config = dict(
    d_model=128,
    experts_per_token=1,
    activation='squared_relu',
    moe_layers=[1, 2, 3, 4, 5, 6, 7, 8, 9],
    balance_loss=0.0165,
    balance_bias=False,
    lr_router=0.000995,
    vocab_size=3343,
    optimizer='soap_variant',
    lr=0.0054,
    beta2=0.99,
    train_tokens=826400000,
    steps=6423,
)
Below are experts of layer 3 (counted from 0) of a mixture-of-experts language model. Rows are named router (the router's row for the expert), up (a neuron's input weights, with its number) and show model dimensions 0-127. Each number is 500 + 25 x the weight over its row's rms, rounded and kept within 0 to 999. Numbers have three digits each.
Before each expert's rows: "gets" lists some tokens that make up at least twice as much of what it gets as of all text. This comes from a sample of Wikipedia text that the model never trained on. Tokens count by the router's weight.

# expert 7
gets: "0", "2", "1", "9", "3", "5"
router:464507513507519510532499572508501488511489430496498525480483516480557518508494474540512491480467528484496529498479474505498496496555479539480479507516474498498487502472491480507474453514498459479483527479467484492476566510485511575517492460481501474501498465499494511495502514562512507511460511519460521495505480478488489540488521549496500543539489534476499491543492499506512492519504
up17:498511515507509483498497496531516486524482462509508467502488486486497461504496514516494548550480462525506517490537521466507514524491518525453529553512501495557471501527522505537467474556498500504507551502467485555483489470519509481493468454509529508487491529496478514496515475512553467518499462489477520535475498508476464473503481528554520520553485480513509481480473521472504525511550
up18:458514477520481501507529522501553518529517490511521471472527506472510485508527496486501461532510441472526507499483464491531524503486490531496491456510476493535500475540487453495493464506473477501481518482501457503505469549483546492535476468463508487517528500524480494534504500464480510460530480512550516531495500470539491504457503455512510548474497511453497533519535465470498521509481
up19:505487500449485535501521505454481508527489541451471491470504492514469494510505466534490441512508471526460477498528487545525529519515481541514514495459522552497499504471475542470473490492532520512508504468489484515474526464480492526491519475519536514517493478515510534531453508541467500492518526529468506512495493491486502475532491523523541497516498516493481508561534513482456549486517
up20:499475496515507482479472475499521501523537475479501515486505508522537516521514529519546458491495509531543477461478529507494532501495503514491498489512485464474524521532509507424529453504523488496497516523509488503515467530519483518516473471482542490454492501556463464442498518531471519503446518498448515500505516490486463474500473510490461535540485518471538509510494504506479552528509
up21:493554548498551501556530475489505520520473449483470507450488516511518499494537511478508511508499481502508513494543497523447515525572577492497513481493496486469466475463533502502480469481517498476512540509493489489491519472471505486493471488459513524456487489479481491524523526493523496514509498487476544495484460529537491528518487495489507493501524476440499472482512477499499520474482
up22:495477509471484483480497550503496494532506482496536515512516510536508479559545485526534461548478499541534489466507524519549443511516516441516501454483491502520463478537478487480542491468502467509460496483524502472504493466527464496510480519517504495482542467486511511529508478493486516515483516512511469510500508506473504542474492482534513534486528495452486462499465482458480471485474
up23:509487450534456492498474541468529501494498491475526485492557506496465491499482542553522510491509524510522476489476474502518546476507505499482519500503540454477497461466486526529468510464544508522507513474526510494511521523545489509495517512519480503508488519506476502503514504523492463480508495488493491552456444488556535475521491441509495466524522523490505500517446496473536501493456
up24:500539464523515501541470461498500541490534494495484509486465466498510457485507512415455476511522528507530539519518488507505509474507480530478478528482539530467513483473520459480477491494484502473504482509541529498489550502513511533468476503499540497470501460484525506465482506538505528524459537490492522478491515522491486521477536541552529514485470488490478529515516511490457488481510
up25:496517469508522518519462547494568503496513514518514501480520534481503464520492493489535496539453503527487507500487485517508485481533487477491525525470520519476457472460478523502470501463497488522480433509469515474503477482442545464472439490508484477487520495511512527523505472483522505534521521501489497466508526551503525517515493493502508511559502531506499534503498473474511488456451
up26:506505535514505494514486479487543521489524500494512470446498509501517458500493483506545518471453512490444515503489491521499497479468539520519482491523528508473503482527502494517510478485543474495491438487500485525518454518471512522471442454492482478499547492508490512499479483501493505504529497486489464488528512466499421504542536518507521540492511525506510534555540479549489531506516
up27:456504490450500538505521513516505525494514482507523510510498532530517477491491460475538457461486476551554519513477479465515508505518490509486470525488476516511451502508463472485443452522457447498465537517479536489458487493477524510471506529521533534525513514513480484493490508456498519537496475527546500513481463464479505499500494529529521491481488505496487494494479516522524483473455
up28:556509526482517538528535501491507493515479456477514517464490444535510486500509508496510525484433543485509537503445475509470493483500483494495491535462509508474531486486501488520508457532496477495514488503463489555489459486517504522496510483487534556480544535435536478528482477509499504500458527503508525475466482502507527502490524494506525478503513526507503505504457504476520453531506
up29:488505516477483434508473493504535469484439483476505469481523530519548551517525522501523501500509461524512493523485525482516534459525477489537541467451488506518523505471508495534513494510527499501485510466515456483519463459495489498495507505499512464480528540472523545559476463535506491510498518486497523448483473512514505486504527507479489492529502525508485527527510459485491508516446
up30:479537478511482506527522505518487496540486496503507522486508478521482537509520541503504499482526490491476536543490472509482467481486461493501498487487480509485520450547529537542509472507572560540506493490495494538469495531491480495542496514466514489476449472473470482508501509503489489501524538506543515513492511548469538562455519530519499542494493514457489481494529503500515488526484
up31:503487498489451566534475513440495543521506491492497520454494523510471464561466544526510511501471511486526520534530513495488463518474523498493449498526525502488484451458508482526513484500474513496496489530466499469470487450480525514512445467497501514486511500512496441507480495494505518491510483514506484510490484489497523516469487530527537537467521544484477497522511468536473516516496
up32:448482522506471511459493472499470486484505550475552471522485534546509481505501495504491496470501519527528502516513519527483496505456485488485499529459460496488487460496565475526508491512509495518521491501480510507499521480556522478467486477450498518553498504494466544533532505533495496440514517530563479476471469531531497506498484489496484526504479490533512479519526504509487491504451
up33:478496548464496524487504494479532528507491481482512540541518533528510487469486542503500495506543542497481534503466511528478520481515469533482487476488519500502476488567516501476483523500545489524445493480490497485441496487508560525476518482535483504532431467474492501477507503526510503563492509515466506517503513489524473521493481488517515468543501524535498508491494529543473487505497
up34:504511476476488485476492513514513526468517490505470539501520516432476506497482511485531488509490509538492537541462492519511500532491522482518503539470453505571507498490516484513464505487509521498484483479507493571490544499524512485545524441510556480509528458478530488471498518484496503519486491510486444511512517461459475536510532498504505486500481531511520484536505473500461521517460
up35:504539480480481504497497526542480502524498504532525504540469500457496459532496528482471465512487541469492533482501494543479508512511432553502492473511532476494512524495517472499485457547536488469497542467466500505472498488486544471527481544503525464497463513508492499496448536501487484494436530500496523481477467494487535521464479537495490481470518480496505489496519522503537510489485
up36:553486485551535509493525483531500509517497484514514514479467513515459505488478497481484471504506509448542467482516478500478476489533488496535451490492525468475450520571497483500437491494508497529488523516478531527498511494499515474513510513522448508509478459497485505518503457555486514525512511463490501486533510473476461548558502556472483516484481504501491500505504526488528492475503
up37:538554493549472483480523523485496551527515512501526526529478469513476504464527511499482531513504508499479531482473476490542483493469517488489498537493522538463514474497499511508506522498474506517506501526485465477504502435477505514471534469501496508474507500495548489543501482520552487537448489461480520470479535496508552485500518549505446484488495545473522486530484483499482496509463
up38:521472479479476487459486494499467486503525470511527475471537500481488500519464457479481475479501483501467502504507461515504475439515533507560519470491482511541523512475532533479515487498498475503498490519521504454499480438505465497489483483492555464471501528503469491543460462498513430514527529480541487491470524478501506497524498510486496473531482514488474496532462476543499513498480
up39:531514492511536472542514525497550467502484452488480491506470453503504534522484483517532474480486506439555572544492488485498514503519518515467492501502516514495490474550555473574474491526534493524518473504480497500485515478530526504483487489473496489524514514508486489505502506530542501510516461531453538507508513496481491460487505502528469500522525502509509507495486517514521486490558
up40:458534507509505506506505504515497500491515491515502518466492491479506544487511499478483502520525469564459516503498486416491458493515499523548475518512514527492541470524508499454454503490488490506448505444464516465526484492475512499489444525507538490492486514492515526557528531504477512467501503530540516466538478506484512494489505523464549508472505472477467514464516500486524506507494
up41:507520546491548505502492495472516525465476500518508507511488500499522516510492505448516456487523485443463517462514532534478480505497510494465471528513508532509529467491540449519500509489441525485537486530467455520509526464513495554490517482446454510509513528469527532529498504497512522496529452485543516491496526483505498469480499518470508496496486525478491518433509493494505481504522
up42:482486470541505481480516537466521488525497502484492518492491470470508520542469443520485495460473470450486490494544486490458468545531501521504492519480506532520485509457541523507480521514495490469526472497514526476512536504469532523510497478473496493513503511518463522483469446533523486510505521457526476493549521503493492507558492455485513477526486491480528507517489554482500551504471
up43:497508515484454554514497501478509466543486520470527527542539527522460527529475471501521535460497527493496514481524477541495479524513521525542504507502468467502473450497523519501481503489511483500520509536475471488515469478531519509448446506484526485524503527498495548481500480513491534468497541532487491509504466470501516476491535475504542496548477537481499462501486499474531498466468
up44:477506518507494469506464514480528504519473501495519528501529521512536510470484497504504518451473538514537490451465487491494543479467516502488491513474519513462511537467491511491450447530502499524486511487511521549495527476524517587486509529440505514539507511515498526474505466503521495485478519498473539508471505518525486481457504469524535526507510523536510492536479525492498476502553
up45:503515469484513488524478501470527523452501468509489526499502517505493501534475543517496472530482442485510544510457492521465467467497531501458476546487514517478490509516512505481489460446496469506485494516492525471514476501546501497477464518526479534531489486486520527513493498517510511533518489482516466459440543495480470491450469517536523451535469469493521501485486519518487457481480
up46:445559497511474521516533476508522494490499544453471495534465467504514492473525490499510499491512501494460518504495506506510477494503511521490530544530493495478503499502522482456473447516482483485494520515518460567525483541474507475508482554469519487467535466485516497497534520529480506478482535499510505465499526485501525550510522537474526500496535464458527502459491490511465542528495
up47:402442518510447538496498485490504499496520510470536551514505515491474541506514492542493525523490483508500504485503529508473507513476521497518501451470491504530518439502498519500469462471502503445478488498515553523482519517483493536521500473491542501522501499498506525488518494502482496516483530511465495514533509466481455511469547569512495502486498495512509494526483498498505461474493
up48:512521480513519477467550529449514521487510467535509507547484513527505498523544550498510501498512485502486507503527516569475480494521488469534448471502495509493499490537487505528455479532527510566473492501490482467511506499522482471510497516469462528559450514466496547490504509506520485482507495470507512517468481506458518478460498501467518518545521499506468517472506491457512487508493
up49:514485525550540491529476510493463477491480484540502484503507477517513484513471508514491513511473544518592521491503502507485475503484484491484479519525514552481514485466505484461514510507532501497502520501485467519496522508483457560500530485506492482484478527479495499511552493498480520505536497494516519515515505518479498506458516498501520499489456486467465529415507526503504537579485
up50:488507520507501551519499496494531510515522502486508468487471495504498542511478466474574487590481461515512477471503485530468514514535473490461483515488468448475492502524463489507483500519504513480518478529495485487480500518510510537532476465485516471471481464525447492496511485544519487434495469499469531509526495546536512505500552508516499477500522507485497502513483495497511509545501
up51:505473532451507531525502516495493547490535512473477532492484483489482535547522512521543497465502531496494485490521484545535520460538494515450493519488522494460481480515504496542479491468489446484484478563522510474493500497512477516475453492504462505485511472558484480509489502536534521561503521505522482494517481465474503554537517485489465492526495504487475482470495507484504472489504
up52:505467520489511494509486491495464496521530479513473504544528508545539534516502478468489462474490455475521494462513502497452458476531489465512483478486495519457476513476485483482501446442528482455499504443508538522476473499491498551494545520484504464515524551502472540508494530494497514499488522500488502492520480484515522502492479501558480529532507473515508505520508438514498500527510
up53:513526530464534493495550508472498511487502503496505519523508519574504498516519480515465487480481556508475499480525521534499536462525509509487506528535521510484510511499547510521464482478548496480518484484494499516508496544469536468513475489496558484505452521473479485597479483532510517501488485504486506482500516479496511491485466512491503516503465496464491508527548474503482461545518
up54:465455515476506511519495463466484519526514495509496448500493497487537520474481496479526510531523512476488499479521518494475500540500595551492497529504449486465505501503499531487484478484517453491485504473520530482510510481479501477525527504498457501502493527481504490548487531470505543530538463525485534533478476508474489503505480494532499497509483487556488490509451447505544507472497
up55:459529483495554431467503486485495526474511489513511503523473495535483501485502502473449493532521519478480519487458490540512526493472474496516516492474507520443500482465486509511478487490470469532505521489491546529505512468543494528490454469539528467517522495476507484485494484492491488537544485520487547464489503530483503529536519514530505538511477513560494488539516491505465504457489
up56:510517504530509507460430527523468498535475474478473502501479484523541485497501496479484527485510457509509506463471501545482497522488466513512465476522539519550474493463495520504460517507492518518451516476486528488488511495538504523501473529499537476566529498485529522497522479545503516523514482479522490483547512490560515523465476497494524507509513512459489497515428524495509501520490
up57:461505503494505499475522484517502529490501493508509495467490508492497495538545505537542488488533494473473537457506522508477473557540497502468492497509495534516485529516460505484479434491492465520510503477579485519501490524510521522483490536463504497456493516469515508486503527502528483524523484477482484513475490466480489555454482502503511534497522480528473535475522484472507482582486
up58:470520520482464520506461487525518511465477507498452541482473495510524514499524517508535511430473527507540489475469487504503459486495538502530531525498520496516520494515476485485475507494482512511477500525525526539471537448434527538459537476507518476530505500489522479538484516533494530495499508534502530520499541500506534503488490473542515498539504436488522515482516477473499478512522
up59:494519502480464495489509492451471471462480537526500484503506500465513494502516496484487495500500483484495454482561463518497482517537515548564470478474509469474516494489498494530468466458440484489499500517527505443502507481496538492501479510478541507539490514498500506500495495511504480487503487528493437492465526536498515500479501549488451539525530469487482504539475501510522475486560
up60:493517493514458500471547475474494489463474523529507541538490461474489502506548485509510475510489510480471543507503482550520481481524509526490521500488528539501464541449483468470481454487452464482462481509480517481495458511487521495471497482456475538539491548462520533504501476516505490468468485505504470506432472494503524497493527493515523505513504509525501505509476487504459540513512
up61:506490519509506499504504465512524517495474492504515553507501550537491472491491463471512499511486546491496515496505506518508562453509488515516494522498463512469546501450510476539507498475497491500457494513481464482501504545509493481521481474461508467487571558520415499502520491536504494513492508525533513482503488490519438520498495502518510506464535497460477495509506495533513482451503
up62:454492523467524480485519478522544494577563471501491514496478496510532501505506474535522495468441473511494529525530552506508515510488500528489467479482494484480503447461473485494490466501469518493488487477482551535480461494520476510533522483471549452486525507531509511520476454508493487516480484501494530494515468490535494502489494533491526495506526532449497484517507488479514489510530
up63:491490480492517494531505508484486542535472477525484521501571505509495525485497519461485462497516489496500492527481431500515512515542437498498499522559532480456561521510519474473483485509498440527505519550509466505467474522493521500527493526475514456494521494543542489504516543499474503461479522483510481505485510537488493505516518505476518489498501501489516477497492486535475510463545
up64:539515476476520513543525525505500512434507502473525492487519479500484465558443494509513495486477490473473483467478456529483488495537513524501535511477556499506525501507526528557521519524493496502499509497499495459483533494571461484522506446457520519498532489512493493519520490506482504475510499528495507476492516498498526557520496518497523564489450507517490489506540473507482504507497
up65:493502523508517498474517507459487498467520531512507479531502512523507503489489485500511448477447511500503530473486455517510519461492484503457460494487491543480515493503501500537485475555467470474486512513474549495432510448515474486467491485469508494485523506423507468528469515507542475461508478503501525523498512497518514462494521513485491527507547555508500524476464518527510535491504
up66:500520453535521475453442490480485482491480493507523467500472488533485522473530538508494508503467525543517483564474481487495498513495486485493501489511500432521538474487528482540495505468507489492532528490492517529478492511533456516517528524478561495523470513494485513478469476503463515494481473512496484511460508513522528501503509494487514515576528472489468520494500466497533495557513
up67:496542516454475485532510539534473470515484480485491483526506515485496541524522499516510509538518534479519507512471496499477472528497517532513505459494507505496524484535543493474474457527505487544521473501504457455485507502473549480512481527520499417486460549493473478489464536487494504463499497508513514487493543504500500489522474513507546507522521471495467478513506492548554494481470
up68:476504524561524499488495518500502482552490480542464489467466514521454532515491514493507555511510481524534497512472431550509481456554474495488495522490491530527523479504464520484465494517492446493496498503493491498468485517535511461455485517493454535493487511494454489504507519482552494531495474481487491468529488470478506496491517508523508543500523492499487507498482536457510473521477
up69:473512525494508460491522501524469470496483485465500487450521505498510513464447531465566482527505511469479539499499519467426524505520511488538518490506501462495470526500504534471474499497523471510474532509503500519483516482510542503497478477480471479479511461531513515541520487575482501491520505516487468504450479525509487475476490454510506511453469497475494479525503515515505523542499
up70:478478459489535521523499497507491506526494503502531472454518514478495513525513468528462452535478479518485507508501521502487539483508497508467504527447497526506466449479489528484466464557485464515511547500491514494481519510518515523467503472509514452531515487500482497483519505491504478479506470539492474496551493536503540488507454491489499476505511468460508479535519462510561443459507
up71:493494510516546508491492498507522506464519503464510490534481502533472525470492551507509454520572490516523491508514446544517524478497487518489471488538516466502507522502515522496480496513542519540509519484505435506516494519471527520500464428443471497513505453474491512507449521478519501457485485536498475510473490491483503485540491481475483532527515499482539509492501478489505488536526
up72:463461531469483488507486482460459515483507525537525507460522499534509452487518478477502524460438500487523551484475541493446490497504485463484525519512521509540510459499476534538484499459548486506517483510500506511476547481497503506487496497465540508482490506497525519525496467499451506478527523505516501478528518517538502497497501467571502471473529504512543484497481524485487497483525
up73:504475527493450531495472503470492512471517499495513503473463494490499531490510492527451539484485456506491504471488471486501482473505473531527462493530501518546497469576463491485496478485483479452493491517512469471513487501489527526511506486467481524539475497499461509512475493476492516540502575525515504472513500495492501477505510521482562535538480499487508493523478525557513532516551
up74:512507500488550520490525546497484512518469548490481525489493454493537521510519546584520466479461475507488492507479465497488512486517480520491505516495542500455448544498519462474530498506518460478494550522521478527519472531510484497501461469491471509486492467491479479543520511508507491523472503507530528506503473509515548518482531492487498463487539526492497481541540502516504523517500
up75:452525508494482484506486464482531520496453515490510466536533520495498572469500527521501508533519501507487524524526466484504538436489511499502531542511488528495509491506489496543490518492500477511535531460494528541510533513486507513530513488462513507468493480513492505505481471477494535552482518498526511514477494485491513482455541502468467502542533542456523494511459490498530464552513
up76:470493518481457505478501505457453522508509461486477504543507503468571485499521480526490484512476491525482521519527498521511496490485496495493470527436478497496488515527487500494469452478529569480471535526505493517453524507491489458510503478521513469525470461499500497516545477519463484495519511542490497503535514489524508512488539554459464544526477534524501513533509502490518522497505
up77:497464505517526480526456518502514495480487522544529518477480507508503504531495447484484523482490513490531494477496478522494507478513549527483515490465453495503474472497578525474496488495477490476499474467472478470465490444476481542485485470516502512532472576490563505485524507513527459528503508478493490559528508499505492514497510494497530529529482545509493476541494511489528513500493
up78:469473509494511455531474490497529509504522433498578520480478479534568484492496501481525464523492464504515502503471466503498510469534502523443484522477535515521477497462526505486477476450517489509493522463490479486493525449475481522518497500521469492488501519499533452489549500509491485490461480513474535534488508531501485466459484513521478498483478495524530487509501493481520507500540
up79:481511494502506491488480526463532522488547512479497468514512497470486511474487463494508465530493520519454504472496513525535478492497475496476476499438498530478469560460510467480474492517460459477507535452502468461496506493493529503463517566535489463498475498474517523510508517498541480454493514507500503469479509548503484469519490529494536522494486511460485505551506490458493524469486
up80:498473492528482513514508557469440529486522506475518461528522547461507510488488469500481533517506516521498525462528524498499476531527471497522486486487538468476497497523492487510473481494541464531472497509511498478452450468470514491538469513497556485478508498496449491450474497504539479460511485502488490530492498503477500486494510527499528509554500531498475490451513478493470539480465
up81:511529525503505511508530535492478521514469516511470540473476482520470460547501480523468506445531534520514482495490495488472448510516483452476476478501494508491463486502453528529472440480532454511443492520494530494470483465498496484492504509484522471514521522508502504484498486451491481490520508528538508492524495505493474486472508533508546499510494525499483532512529510469488476418483
up82:478473511495440484502509515498475486477472509500505447478528489543498574497512569494516491482499475470472458520485469479514478483509481507537508522485461508535468508517546513471510470508511475538491469493474529474538528493509493487476474517501463454523522509492476495515463518461506515474501519493454469512486522514495481481555529484481511505501530514490497481547493498515480553487519
up83:508473493529521510495471536515486515525511497505490548474493470514555499460486503475551524507493492537479517501503512544501489476499497483540493517461476537552475499475445509506491480507476488467543512535526484516501518501454472540503466455494479484511521465496429543501499500489500535493481506474500505503488494498483454476470477478526515502512424510487538516487529488481517509495467
up84:481470491492507521509520485518518518466536459512515500522509514502518487511519460510518477468511506503525522471475508486475503488534514547514493480484514531490496520510491494503458424492513511481506528504516521509520512447495474543502554516502545483481502492535521511500485456499471505487478479527523439509511455499542470509484538582536521505493457496454504497483532491475524525498465
up85:463475506503477474521528573485503533500489442510507484486554486486497505492504486493487475526505458521483515528482548503482482495510517529449523561510516480541508515532506503535466437508451517480495529477487525524480521509539522507502500477456515466524482502442484485520535492500481524493475462487535515501525520509493491472495477499521480490481477505478497526487548519500474472533493
up86:491497455485512486521488547504513526526515513492512472510544477481496471467466457513526494490492478497502540502497521520506507507468499454452509545491464495510498501488502525476481499524500470524500459453490459485500514471495478560523489496511569500498502515494531543530503509496460547536476492477450516473534519491559476493512522527497510511534460564506491488495504488491520464509501
up87:514531520498462485493475487540535443515504529495508510496476500506533512508498493492490494472453466507492504523453501523468492483495508513497481523475456508494509484546494496495553520518490476492528489482477490454533469467504496532485508454495540482463502471484513518530505555525525515523510553499518454472494504508452505505495452501520483494550552472533526505466539481520513516537528
up88:477501535495505526495497493481506526504511474534527498483499511477509484562529499559498467463481487481489508492445545526510516491525470464522506481441520521534495502478542553509477487494518449493472502462481518460518501466532499549495497507479552489487536508481544484521475472501505542457502504514484467481526499469512479513464517541534524475517494529502495508488518490475494475471507
up89:506542485497504525495460502533467548521455490546510519494475467478536438497508505498520510552514536490510495528501481541458479522478462524504510480530532511494494468528476484514510515443513473500494507505486481540502494541498489476514488490432469514493513458483522498477499515508506499475501471498503484526475456506517499510443505511527510530510530453488471467510476473471519472511544
up90:518531519531467524493486485533515505538499505495514476451505467505558509462489480528491495560518491483487554531515466506547495501522503499500510457482532494485448468515527466502492474471551459514485500473440489506483506509480473493490496526547475501493517504507489493548518519476546483527570508488503496477507498477453499463498517508488484533507499472499462516519507534492505502507471
up91:475505480478491517511494534500487525448474442463486491512502486477541517536497466494482477503490514485491463554439463473538477529526504496494544477484571474503530541501522511506494504487462489492524504509481494528444487497487505472496477492528534489506506480458521450489508513510509489499497544495503502494513512493530512501461519456465542486519533493471483510506533467511528527453497
up92:478478530560476518527499500484472471487496484481502513508509503574455475532506528485529489469509523458498487528496504527490511499486494515501500518559513509508525506486509476540466452448499491497510468489493504500496480518493464529487512511525537488503521474482535522529473523514466500538474483471524522552467484461482444523532527494467520498532492447480511485484484485472540495478475
up93:496532483489484472491468496515503551475485455505522502492511518490451500469475466502535489517460512464535526480554488499489480502522485480519480511534485489487500526455531535489515483510477446494495480439430511488523553505508454512493493533478496524469491515510467489470507476496519476493492504505465488457506477510486484443479481503469482502523491513538509472536467531512468526525501
up94:499529527516572460534483541517512511479488493540489551529481502523556484515511532497456513481504505488519486506461492524502466536460518521472472461531503486533493484482504502477486478475487495480497525510474483504463489480507503545488440454496502461560507485500473530493474511455488460488480489506477490489507492500472460486510488508507566525503484491512517520504505493527507496519551
up95:510476495528497463487514481483498510523474493498491539500469513468523507499500514483504524510446464529486452543568459517519510473468464497517488527500502466484526498481516508550517506495539529515447517496491509512504502498486479507532519522484537437502478513482462548524541524513504509528480516495491506523496468528508501554483472495493475515547480484527530512530508500555496472448498
up96:535452460516475509500483486501518502524523497526475457461501528509490487486482521453528489468512474532479480496487507540528490518521493460502468512525519544513522501486521529463464448502499484519513523524508484482492480482493493521518480546483540548457525432463514499503545485529530465558508491533476517470483493510514499480509485523470464506499495519482485489465506490474486470456515
up97:536533517523534459459505518463494553500467468482507560506475490488529472471502518512525513473474500465489496559529493483498519493506516534492503529510548454477530523441535492514514466494481466481485474491551514518462477499527487480468485496472484540503502522495482473493506486479500477485550497518480514485505527478537482519499498508515542545522502496511518503486496497557493532536495
up98:483533472501463512521532482487496512499450533566486513475525523527491486510455499496498511518466515492474484445477527509467491481471500503496493509483570533474503470482487482513490477534476521522496508513465513499465485490509510540453497504514512486500504509531485523469444534531451488526509522505520493498517491492503477483529481534496509511581470519468497517493563482489519472482516
up99:470472529506508505475519520485545530513537485511493497474474491498490502474495500523542494478484501485513455537491503520481547524512511500521472518539469481487481517482503527525510497515451482464484504453487502538521526464523477490515526539530502486536468510489490509543517540505477512473469513530533457510507527529465526496558482473506498501523523438506550481496493499522533524434496
up100:509502508478508500536531485550470538495471488488486467497501539499535521532517484495493489455458461510493460496490520493502511504548505489493503504526501522468443518521507489485532445482537468526486538489512463542455505492478494446426503501488524458516443487515514504473518476512505525504480498515485505499506545522463495499504485497505525490515494493510465433523472505502493495529530
up101:501469517500482508516468506466467476496541458456503468501524512471523508486504480503543553449544481489528476490477547489478501491518476481533491438512450482464504489464484532492509461513538505471513489519533512500466467473497515491488536497518527526492499530520527550493518516527511468471475478528481464514520483493483478489505474484530498548469517492499496526535501472488509512534459
up102:497508505469548483510451470449511518540528453527499473560499470536498487512560498499482499506476541546524523512508529487491509471534503515496480504496496522507497516510499507507507500489505524517556513454463523474490509498531504470476455478454539434506478544497482499507524472521441484528490474493502493510478512511526493546446483486495498498505505469495504498503520508492502480465475
up103:514521500536495483491516539483500474497547431496533493545523507524498533516512470532520472509489516511507473499528479483484506505509453468506502532518482523496496499543479544509503468487465512512513470508483541470489519483464505476486501536459499473496505503479508492501502591514486493520497502510493462522511499495474455515520525495517511486537485486518450456511499458478544449466537
up104:497528486501521491484492537511520521479467503526508522502519443433500485515486478510535523531436491480468526498507510474492520459533481474495504481510514509470526504487496492446460475528451500532491507507472527498546522529499469470500452505463477490507521542498499473541528511501459474509532527493473522526478510501537492530470488490513489533456480506454475466517529504506465490496523
up105:524479464513520582525513493532490499498494437515489501466554505472568507502511479518461492460520492480493492521508532512449473494531485478566485497503505510500491514461528483465488492502436470492462492484527500485493498541472496504484521515492482498487503483498527473536501497520516474470478506483471478500502489491476468513483527496491510488451498531491500460507550497458525478506528
up106:486538549537548513498497526497501518483477503445472488469505536520520494518554494491488500485505499539434509458565521526488520503501491469476491501484499470537503492446490516498453482529544454486470521482493477471526494500475507554483461499483529489484472532514483498458473471531513515477487474494511500507530518476509508493459486511500528525518508473491485495455518530484519518521500
up107:493530508520496542467473515514493525490470506486482458510512520489499513508517503485465443502469512509513468484484457498515473496497513493541464517449500518440521478472494489508516502481532504478488504531509522456501485487489546493519422518513471469476508541519520480485518540518500470514532471522516506504537575464500533517487498521498504522521525508520469490493521505447507447518481
up108:502468519466510531460514506463502489552512476517495518524544493531504493502475459516518559494494518531468544462476501516550514494481490533544513520495483482516466467491512479515467517493526500500536497473450475488525447509485491548491527468498507474454509482482498545480490525531485474495471494483516527505521513515465491500502477470482516505522480481534477478491531480486577492484514
up109:524480512505489490499496506501512477521534442460530482555497511494481540504481501534468477488441502495494517480538452485469511518518511530474531540498526521480492487534473512481514524505492478531465519452537510473525501504518472501534517462496498467462501532521456512500532515490494485531456505503491509506512523483450539534479542523512535542490521500469503461538516475521470515520497
up110:509497468511455488469482491528494485477560478513525470484546507494482504473471540479450489498493506516511517483479493453498558486509495492547486546477512467483492472500553480516470522510549473466495483529533469527476472509470545511518456463493500471478531513484490524483469476514480509513502506524487517476539453531525495494531497558516540519496494509489510485502462491517499495525489
up111:508553551547532494533530499471501545444520472508485517545472510473492468459502530486506466475504511498499481472505502500552515487504565514500535522511510500491524532509536495482513470519497485484480523522496457497514464519467491528532463486499541456501481491509500530502519460533518456542476500544508522522502501491529529483456525525478502484513527501481519478481546504494517498501503
up112:508503538503500516516489513467545495488539483502516500478516537463516492536534473492502446505509487547464500533513521489494451527543478482483538484517492526501488539518463529506513492508522501496492487548531480532438504521475462489579488487499501492500496494465546478533519529486526464545472522540506490469441494476484493486468495473511508490487473511494479496535521492501511505518484
up113:507516475483494505488516524484522468454480464479507495484529519457440505528467531489492488509511499512511511511585514509563488495523516504467512492510488457504521497532486460443513472488538467500461466499513519529497509495515486514478456434525538488478528498557497521500474492525502452481534502487500495510494504537478504503540515518508505512491491517526515543515488533500503493460500
up114:524552493476517500496539541454542566487502513535502478497497499508537482520532486501513485536487532470495467522473458494495535520473510524500498434466499532495471489481506508488507489524543471468525474540503479514445494481473528532507503497514497483496500443488493524464480484532501525525457518483522545522520474519490519523532484476482510490522517456501480503521516493473506492456514
up115:506522493494525525517484489493504491504450530470470476543483470533489483506472487510498549503448514500525473466461474499531511497529463547559525520501506505494496449504531505532535472528516507464519508495541488507493501477502514491493488462484514553509502521494499492492498452511509510488519465517501526515480554506520502456484453521499495541518486561463481514466499481521482518510442
up116:516497530501499498523472517509495467458478480497493504491516472489490484542485518450509485507496462529491463466510522464514484491501495513533504514480525463484486494483481488477499509468492505483475507471472448534481488447549506493492524474532508477476512454455499512508483494482511430547552495507492551475542508481496510466525474485518499521529500513432481465493505518507543470544491
up117:516453487459494473477471494507517500498487487492470460527488507500509518474498522507524472533534462455537511523497522539481486493540546517493491500535512473505517466517479507508513487496469466512465537501504485466506542511511486498483486485482507456544465518491486574512538475495484553493481463497477533500483470469478527454477472513472495529475478531491508475495479512459466476531531
up118:498472495506448475504502555508490539516479489471524470478496499464478486505504456508512501522497520485508518473472486484506488493535511507452530498473486540480491516479539470509523504496494475468514530484520449459497511495501425524477524505505515484526494476532529491527484509561503497577511502524466516513484532482496558506504499532500478515452507522523516511515509485483530488531446
up119:547497439543466468547530508514510511489459494520500522502460461491524485495478501545523489538445469522506483457487507509483485522497485470530497512524509523453499486479495482532504499501497497535469478453492458510528557521474479531486507481497496496490469495499528528485505507502523536471490469509518492533503450474495464505480472497500493495463448494493490475534495546521484499544526
up120:498491510511455506461511461492497471505497445477449518568511500509546555516506480541525486510449523495493571496478524484506526467485485521521459471460502470515473538549492502483509478525540503518473497518496487525472524499498501527477523505509514466486485508483509512478530480508522493517503534507504547535474520495523535499506500539481490481533502544496512530498456505478493501532510
up121:491494525501479531483509490477505502499470479447466519498488523476489521511487490514512528513532510460517504521527485511515517496514505525508486511465506495520516543527496504494453517454455461515471517477481481547487520504434474532496543525433499455541501499499522521451464501528514528495478510478466523500505478461542521464515486520492466492490504472522455443506499467507512469502476
up122:511529524518510491530508494491519473571538462497510481492487493521453533508491502531475489539444480495533516537527499521459465459491486506505458469454436488443476490521480502507462460469518491521492475477520475506506529483506502481504509465546500500495476529521491507532513481531502531481494501482470513470522483494501487553528511546473466472517488492483514488526491508492479517529480
up123:499528504515520477483428471468516486489483490497513482475502470549515525481533497488597544512562446509500539496500472510489496484480487484491497497494482507508489508527535558505525515499507486506463540486505517509481497464494524489470534540501496488542496532520501516500511482496505518501498472473491505480515517476511469528509474477473523492483514534494477510551481504512548542548490